From a checkpoint of a small mixture-of-experts model trained on Wikipedia: width 384, a variant of SOAP for the experts.
Below are experts of layer 9 (counted from 0) of a mixture-of-experts language model. Rows are named router (the router's row for the expert) and show model dimensions 0-95. Each number is 500 + 40 x the weight over its row's rms, rounded and kept within 0 to 999. Numbers have three digits each.
Before each expert's rows: a language model's description of what the expert responds to. This comes from a sample of Wikipedia text that the model never trained on.

# expert 28
Description: First piece of a longer word split into fragments, often after "the", "of" or "and", such as di-aspora, Rel-ations, ap-ostolic.
router:529420506518451505485380442506568463472552440482457538443458537482507498510448464538523568513485508521483493485537458483520442505539482484482540547512476424456515474577490484461557460494503506476561465554518507508453448476447521475499471524511469508486442528495510522508555563469509512477

# expert 36
Description: Opening quotation marks before quoted terms, plus nature words like water, river, sea, fish in species and climate text.
router:491440553549503457485428449457520478477505432464466539455468555496473487497504474489520532543455529525492510457530534483583469491562514505517522435520524427459496450532451473464487525449497540455607423545545535497574450453479495524498461534520421492518503576539440548553570530478496487521

# expert 46
Description: Space-preceded numbers in tables, numbered lists and year ranges, such as list numbers "14.", table cells "| 12 |", and "1779–18-53".
router:527484494533456483481500506527543494521516485492518485449531521438531509465480565565508545476507506509494503517556415502536510457534500427524447591502496450456507426549474509516523501553515498513509481523430537495492513463444472470435485504527424516467519489540488495491521507496562551560

# expert 37
Description: Middle and end pieces of common or scientific nouns in descriptive science and biology text, e.g. alkalis, polymorphic, telomere, palps, plus words like gas, roof, protein.
router:494468512526485452532453456542518499486610448527432505453492534531523529437482470533524499570510512563543552532460465478556504477447472502474513521576517423468503525483449581567512440546479419481509492631499536537516451449482433477493487486514428425460470500500504542502467474540481491550

# expert 19
Description: Hyphens and dashes joining compound place names or score ranges (Khanty-Mansiysk, Wisconsin-Stevens Point), and word-initial prefixes like un-, dis-, res-.
router:541495539496532473495453451524536485520591503502442437465515532449521482490449566498465530517511516562490433469558488468561481486493493465523504540523549448537476478564508436597441423506485501417527461532481513551549450504450524429543384519566446462480526479555487552463513533495568508516

# expert 7
Description: Pipe characters separating cells in wiki tables of sports results, election returns and filmographies, plus semicolons in data lists and cell words like Win, Loss.
router:566460542485522579501509453501592467569581479478471479467497538557480489489521469590440489546540520512519491492475472460491468508470534528506467550445538451447484527548452499511519456542506450447490506557431516552525497384493487489500467455474530448497575507531530523520551517537506424528

# expert 44
Description: Nouns and adjectives about works and music, such as film, album, band, short story, guitar, novel, high, New.
router:494494526570492514456464422573562506522499456525462510475462527499521496518524485533528548494508502576493487492547512481481435531444480561505475501530559490480474456490467445471575505574442492541525425512454457547510419462470487527463452480445518462491534446478460584484492598528496483513

# expert 13
Description: Word pieces inside Indian, Pakistani, Bangladeshi and Arabic names and places, e.g. Balasubrahmanyam, Krishnendu, Razzak, Pune, plus words like India, Pakistan.
router:552452533541469471412440463505547516514493438478481499428490481511493523445416516584443529408545520479487516513493483455538417445500480477539449546512531476533492456507484511510486498563393467523494455511481505544505439414468470521478481547511404499427493562486493486511559496549529538536

# expert 43
Description: First names and their word pieces, especially in player lists and tables after country codes or dashes, e.g. David, Michael, Tomás, Facundo, Linda.
router:544439488524499567496489470551554454546491457457459500486427496506506516520487495503548581530492508518486488508536529475524457489530524528484526516478478495418487495498466452509463440518442424504560491457486497579488503464572473511499461490523548442485579558492503529463505505519509454561

# expert 15
Description: Nouns for roles and professions after a nationality or possessive, plus their suffixes, such as zoologist, President, player, father, director.
router:463461426558498491508341457548551436500501449523475553465492456541538559500535478561471533505502500557493453460543447457525435493541505499484416589502518466473431522513457463573501466497448477522488494510466502502550438464471406451491468540517481479432545489489473495469491537532490511480

# expert 57
Description: Colons after infobox or list labels, time and score colons, leading list dashes, and linking verbs like is, include, titled.
router:550491518515573538479443530530526547583478425504499445476467428584473531505520443470541535452459580501510536529554482523526467473439500510486452510448521477447485468499432531613514427475497496508459415531483512564565470448502496428478485419492459465518504506482468475444517496502569540508

# expert 34
Description: Raw bytes of Thai, Cyrillic, Greek and Japanese script, plus short numbers and codes inside parentheses or tables, such as "(age 63)", "°N", "GK".
router:603485506516571506500522503527572434555558463493500487475473558488499474523501497529493603455446544469567515490572497496508477501471455506460551510467506451409433490534517537488515455470477501475510475463460575592495448498487467441441436541436547523487542541497500519525531572503525527498

# expert 16
Description: Word pieces inside longer Latin- or Greek-derived words, often the second or third piece, such as b-acc-alaureate, Mi-oc-ene, an-cest-ry.
router:471501535525482422512492525548528512503574479576567479426461503549473497509508504490559541495510529559553471453530493493513473473434419461457511550520501396512483438463462544478429520599426514474553452587496511529537481424520404476475496532504517465432490496505465559484522496494534526562

# expert 40
Description: Single-letter pieces inside foreign or unusual names, such as Ge-w-iss, Do-w-den, Po-d-gorica, plus "United" before States or Kingdom.
router:576485515473583595526485450530542469495524427504543464523518463453515446514541506501463470510505552561507589544555471424524487481513502511511445462452507429494560418474457505495507489456478477386550520523515481586543469471518480491459513510481466515485472533485539469487524476506476531551

# expert 51
Description: Main verbs and verb endings in narrative prose after subjects or was/to, such as played, became, took, rented, passed.
router:550496491487530499478431445494542462578522510554451487507486503455481523532509447455524496513464578620501539527532541465490459480486522468476435519444498472505516513495446434525491468478415519513482473536507516469458460506518459454425438534463502540484475481502429544485497572513441506510

# expert 14
Description: Short letter fragments inside foreign or unusual proper names and acronyms, e.g. Má-la-ga, O-hr-id, Ma-o, P-TS.
router:581452517475505523463525503540583538483525473490483508435438477449558473512468524604433525535502537538538502517496465381505488514511457496416531533490511394400515506448483555530492493549495418479531488543480464582478454465563499429480514492498481532468511485564500500464514438463481479519

# expert 41
Description: Time-unit nouns after numbers in running prose (years, days, weeks later), and discourse words like However, During, because, although.
router:517533455523538523476419482471540497555545511559479503524458524524481528546451529532547513533507564462549569526448487419495478476490477526485459512517486522482460494526426436591503427532416493510546495538502523599568438438514426478464438461490541461517452468492494570430501501495496500565

# expert 47
Description: Score numbers and en dashes in sports results and standings tables, such as 2–1 and 21–20, plus country codes like RUS and ESP.
router:518503507489470489488524518466533516523511468428525499510500541424532515482529537499469467508535566487493491472497521489495506530479462513482408469580523499455503478522354558531534424538514524443511430570446525536548444484499527498535391441506407477478501546541477498469500492499456535512

# expert 62
Description: Endings and stems of abstract or common nouns, like -tion, -ment, -ity, siege, and whole words fire, control, health.
router:468438550481512484477421451517580492504575484504490536450478474528464463496477506518487505522533502568523550527462430446511413485492506501480488521506482430435473485527463460517500459486409516538525408522484534592495474478514484498453477481542486487405489493523433527457494500569463506497

# expert 48
Description: Line breaks ending table rows and paragraphs, especially after census percentages, plus census, Population, UTC, households.
router:549503522527541482492477509472481496518544523430481492479464479549469471498520433481510562512455584492507518506552529415483456504553509542552487478442483458497423440541441496470545541553451500513524452480428558583557486475461466459492487513490479460458509563468474596481575490533547451529

# expert 32
Description: Taxobox fields and Latin name pieces in biology articles, e.g. Phylum: Nematoda, Genus, Species, -idae, -ae.
router:555408545557499513505470452536524477524524478497473512437495522477482503463512532515515510547507523534554551514508518458516521548501525453512509483501454441401555449441489501468485525515471482502569446538503474515475468468494374504531489560556476475489488590520466470496514487462507490576

# expert 39
Description: Field names at line starts in infoboxes and stat tables, before a colon or pipe, such as Location, Total, Preceded by, Media type.
router:485438505556538464478406479586543461563486508506476515479513523567489493551505469452465556484468552516533498492578481431495469435537525490618491506542401493487446453497508511493485495507491448430531529516437492445519495463480464505416495495462544553469505515549484567421598457567503482574

# expert 10
Description: Capitalized name words like World, National, United, States, plus two-digit numbers in dates, scores and counts, such as Second World War, 1872.
router:561448492501502456451439480475567424519533461528472524434458540434548509475521469461509590458442500531491493545506435484508450478516441472557436555471428433540514467481449516537535507556496539521577453546519521596524485536481470478431462499547443513500491502478482488466604525480484488527

# expert 1
Description: Periods, closing quotes, brackets and braces ending a sentence or clause, often before a paragraph break, e.g. "(2008).", "Wisconsin.".
router:531428548506536572462475511542529470578536417452538515482455539516496532542574527514516572471458508521575469489481497455531470437550477424551477497518478436471520482467415520437490440487443469485496514470459496538543477447503516417480462521493497473433527502478509517513546533515526482559

# expert 49
Description: Commas between city and country (New Delhi, India), colons after infobox field labels (Density:, Domain:), plus semicolons and dashes within sentences.
router:507474571542526472403435507564525518543505442540507440440484510498519542529513438534490510501496537549498512470531468469589500488501465473499488538460508467456530442505458521574520423512430523517472437511490485563548419455508502462453418444498507418550480563582525477458529517523539514481

# expert 23
Description: Pieces right after hyphens, slashes or pipes, like co in married-couple, table divider dashes, chemical formula digits, and list line breaks.
router:501473575475474455423429497556509462524514507436530496453515505478491445527510471561492570546470514472489597412585489464517419510476465551472493500529454430484550493513433555459552531474516497462533433542548544478473442540503484489423435515432490467519453486523465532457551471501538461515

# expert 26
Description: Auxiliaries and copulas such as was, is, has, been, not, would, plus adverb ending -ly as in closely.
router:582401481487501487430460473510538486502529425516512502509488443508533493529495507485505495573518561532530520531470504465545472530425536530495413529520489420445447519521434497501510463535475480530505480530495504516500444459482484535453465482457494522441501503583514581504468507484494531496

# expert 60
Description: Quantifier words and short prepositions starting noun phrases, such as many, some, several, all, at least, among.
router:555502540519557487440445524546539449548537419457491472464489492569510519536449538515552531563506492453585562469545531438550524537468475481496520624534505463409426506504468464465507446475486490454560476554519466496526430445518492459457494521537514430511500497459555573491550580491581463514

# expert 2
Description: Pipes, numbers and party names in election result tables, such as | before Labour, Conservative, Democratic, seats, vote counts.
router:515509497471531534451501486490532474513560503435532516477487547484514455495500492496499540525471539525495550451490522501496499580530430512461491497473471476419494471465484495546438456570511480469563477515422504582574465469425462426489479556424504532471605580492503519540501507548482471487

# expert 55
Description: Past-tense or -ing verb endings and main verbs with following prepositions in narrative prose, e.g. seeking, opted, received, began, with, of.
router:529500471473509497477447445486563439563524473551489509480410513488477509495484487504541524545520601589558488538526544479498443498474466466503476526469472476471538487502413537492499492465415537495519505522466521479468473470558469440445472515474508577499515513511431569483491522534477518486

# expert 0
Description: Mid-word pieces ending in i, inside longer words and names, such as ti in Coalition, vi in previous, nai in reconnaissance.
router:540481529536491515462452503651524459552527476506518503485426527501431542490567576482481529554542574493537461449493443444508469448451491459486482542519470475487418526493450529499465494546460483523532417581444520449436455428490496504476497462492500422420573563524470574481496486494524517485

# expert 8
Description: Determiners starting a noun phrase, mostly the after of/in/to, plus The, his, their, its, this.
router:551447520517498537461503460513501483558592483531506427436478539517487526505526465493485542479452508524504476471517452431524473505487474498438459521501441431417517480519450516578557493503528509448504495565457546506499475482554445455499430490496490512486483580543467502504571520501539546554

# expert 20
Description: Double line breaks before == headings == and institution nouns like University, School, College, Academy, Award.
router:534522436523495581487434495523498430526504432524437517443480503540510478539479530550502552513533528564521460476521515465498363526550504532496508555480502480525479436516501510492529534486401465524530439492449487523488447500491474462533421513502470434452518544511511458509550487582502545486

# expert 38
Description: Prepositions opening time or place phrases, mostly in, plus during, until, since, from, at, and month names.
router:530497514586490588420473518539596500537526469457497450443494488550493559488536524525498525528472483543504507495456478497525499500448450505531548540500502449452476476529429502478507435518458496472530478553488481439478468472540479463518485494536426493499514466513479567527530505472540507491

# expert 30
Description: Field labels in infobox lists and table headers, often followed by a colon, such as Media type, Date of birth, Country, Coordinates.
router:517439503528545428482428494594592462556478501550506501464506561526466451523508516510469557503481526526531474501555475457505470484496511471576483494549416504458501450502455504464515461472481500448520429548478503455546483480488489541431500507474545541535531548521480550467541472517477508568

# expert 50
Description: Hyphens starting infobox list lines and table separator rows, plus prefixes like mis-, multi-, non-, sub-.
router:553472469508524439543466467504599410519486473528486479445474555446499521448468479535519530537551510549497503504540575458552532488550448508515469555463506431513443458518462556493475417536474466460523449504446521492500406495488459449443388599493470505521536524574539534481554473590550472507

# expert 21
Description: Opening pieces of place names after in, of or New, such as Ku-wait, Ga, Hong, North, New-haven, Can-berra.
router:631408497516521496488446502565578521515549525466522479432427484496523539541496508482462483570464511478514507499545469505523464504488429501447444524452540451459500419545456573482460503475520472462543482539547472533524438435535499474521444498458455498468491478519494562515519523524489548567

# expert 52
Description: Final word or piece of place and institution names, such as Street, Creek, Township, County, Airport, and name endings like Giron-ville, Guatema-la.
router:526453523531528533456394440501509449528524518522466504416488526468501530523477508550469511526447530535514513490498465477486442558485508504551475529505487405503465476504521505523496525476469501466544445545478529519489491411533480481517445483484451514503496485496430525509561539516501545496

# expert 24
Description: Clause-opening pronouns and relative words, such as who, that, which, he, it, especially "living alone who" in census text.
router:555473517505546547440493451506508476542554496484503444457499521545510448507472478546521519506485456493531454436454458413513519525489517469539495513521496419479480465544449463526495517556415483518493478534503555466576498467398491455523469462515444435476520541567550598545547586448528443487

# expert 54
Description: "the" before university names and education words in biographies, such as attended, College, professor, aged.
router:531450449511520454493501516480581416546559418450473467447456466475496509533527503516454553464431544506502433505506514469493467523547516510481458536546531488456473413578466544493570539474523427544559521509411495488475522484455463455525392546512517434544524525542553477499479497470529529505

# expert 9
Description: Capitalized words and pieces inside song, album, show or network titles, such as "I Could Be So Good", Do, Big, Netflix.
router:513465509459485529480477453533523502529565519480531510430466536488560520516480485520547487552511529513504528448474434517458449535443493492525515495504503472522538460487474535469502495535458479459538516536473506536559454441505542510488451515426460496462532488586423558552456547508536516517

# expert 59
Description: Opening parentheses before unit conversions, as in 227 lb (103 kg), plus slashes, degree signs, percent signs, carets and braces in formulas.
router:542496543502502546514514443499557461498509455472513438472497551517552493458468524508511501497552566486505508484479509434559501485461492429556496548500466461475509469501467470483476455512508505436527431546506487534573466530489452525522413392457495516526486561526527593478573529571499479545

# expert 56
Description: Prepositions linking noun phrases, mostly of as in Hall of Fame or one of, plus for, by, with, among.
router:536455524449560537490526478541550522534535493495530433434434546436455560447433491485526586551472501491548449464498483483541527513521539491481488492544507433512492440456463462414508483539509427475523543580445537555554424454484448429466439486438479447475551520465458501437525508466482453549

# expert 42
Description: Equals signs and words of wiki section headings, such as ==Career==, Personal, History, plus the "and" in "Life and career".
router:551474557510558509469450500516537492525518371502524508464456495525507475532493548569496557476565516548543494490575520483485450487504506486475474476522447434461521413512458497480504488465425481512512420554408578547527397504500514479509469462511521503455468591491405537510567516479510470550

# expert 11
Description: Line breaks after headings, sentence ends or table rows, and equals signs in wiki headings; also the sentence-opening words It, History, List.
router:597537506528497505507452510589555506523514456483492485455464507556560472530476472517482533516519512552538542481506519482488455502505467533456510489503468420516448450429495517495499542520456490440541456510464480548527442438547523508468500512486490473462455464509390586475562496585499459472

# expert 53
Description: Digits, commas and decimal points inside long numbers, coordinates, vote counts and dates, such as 1,16,562, 45.5894 and May 14, 1990.
router:527436468535441513490482438534507377610577500532512486415510525486518530519489495491467544506490497500508499518487513468540503479473468547520470500492450474422547488465469502493475501540434460447538475503502555606501474470525487462527455507496493524509515513543466521449521565527553462551

# expert 35
Description: Words and punctuation inside titles of songs, albums, books and shows: Love, Dark, Dream, You, closing quotes, ampersands.
router:487464497532462542489485465523565494513521438508473448383465460493496500463506465540565532521475528573547522448487446505505466498484467517552460481507475529472522495463455459517501439535427485446481504520482454540519434435506555528470418495464497557468546490552480546568494583537552505528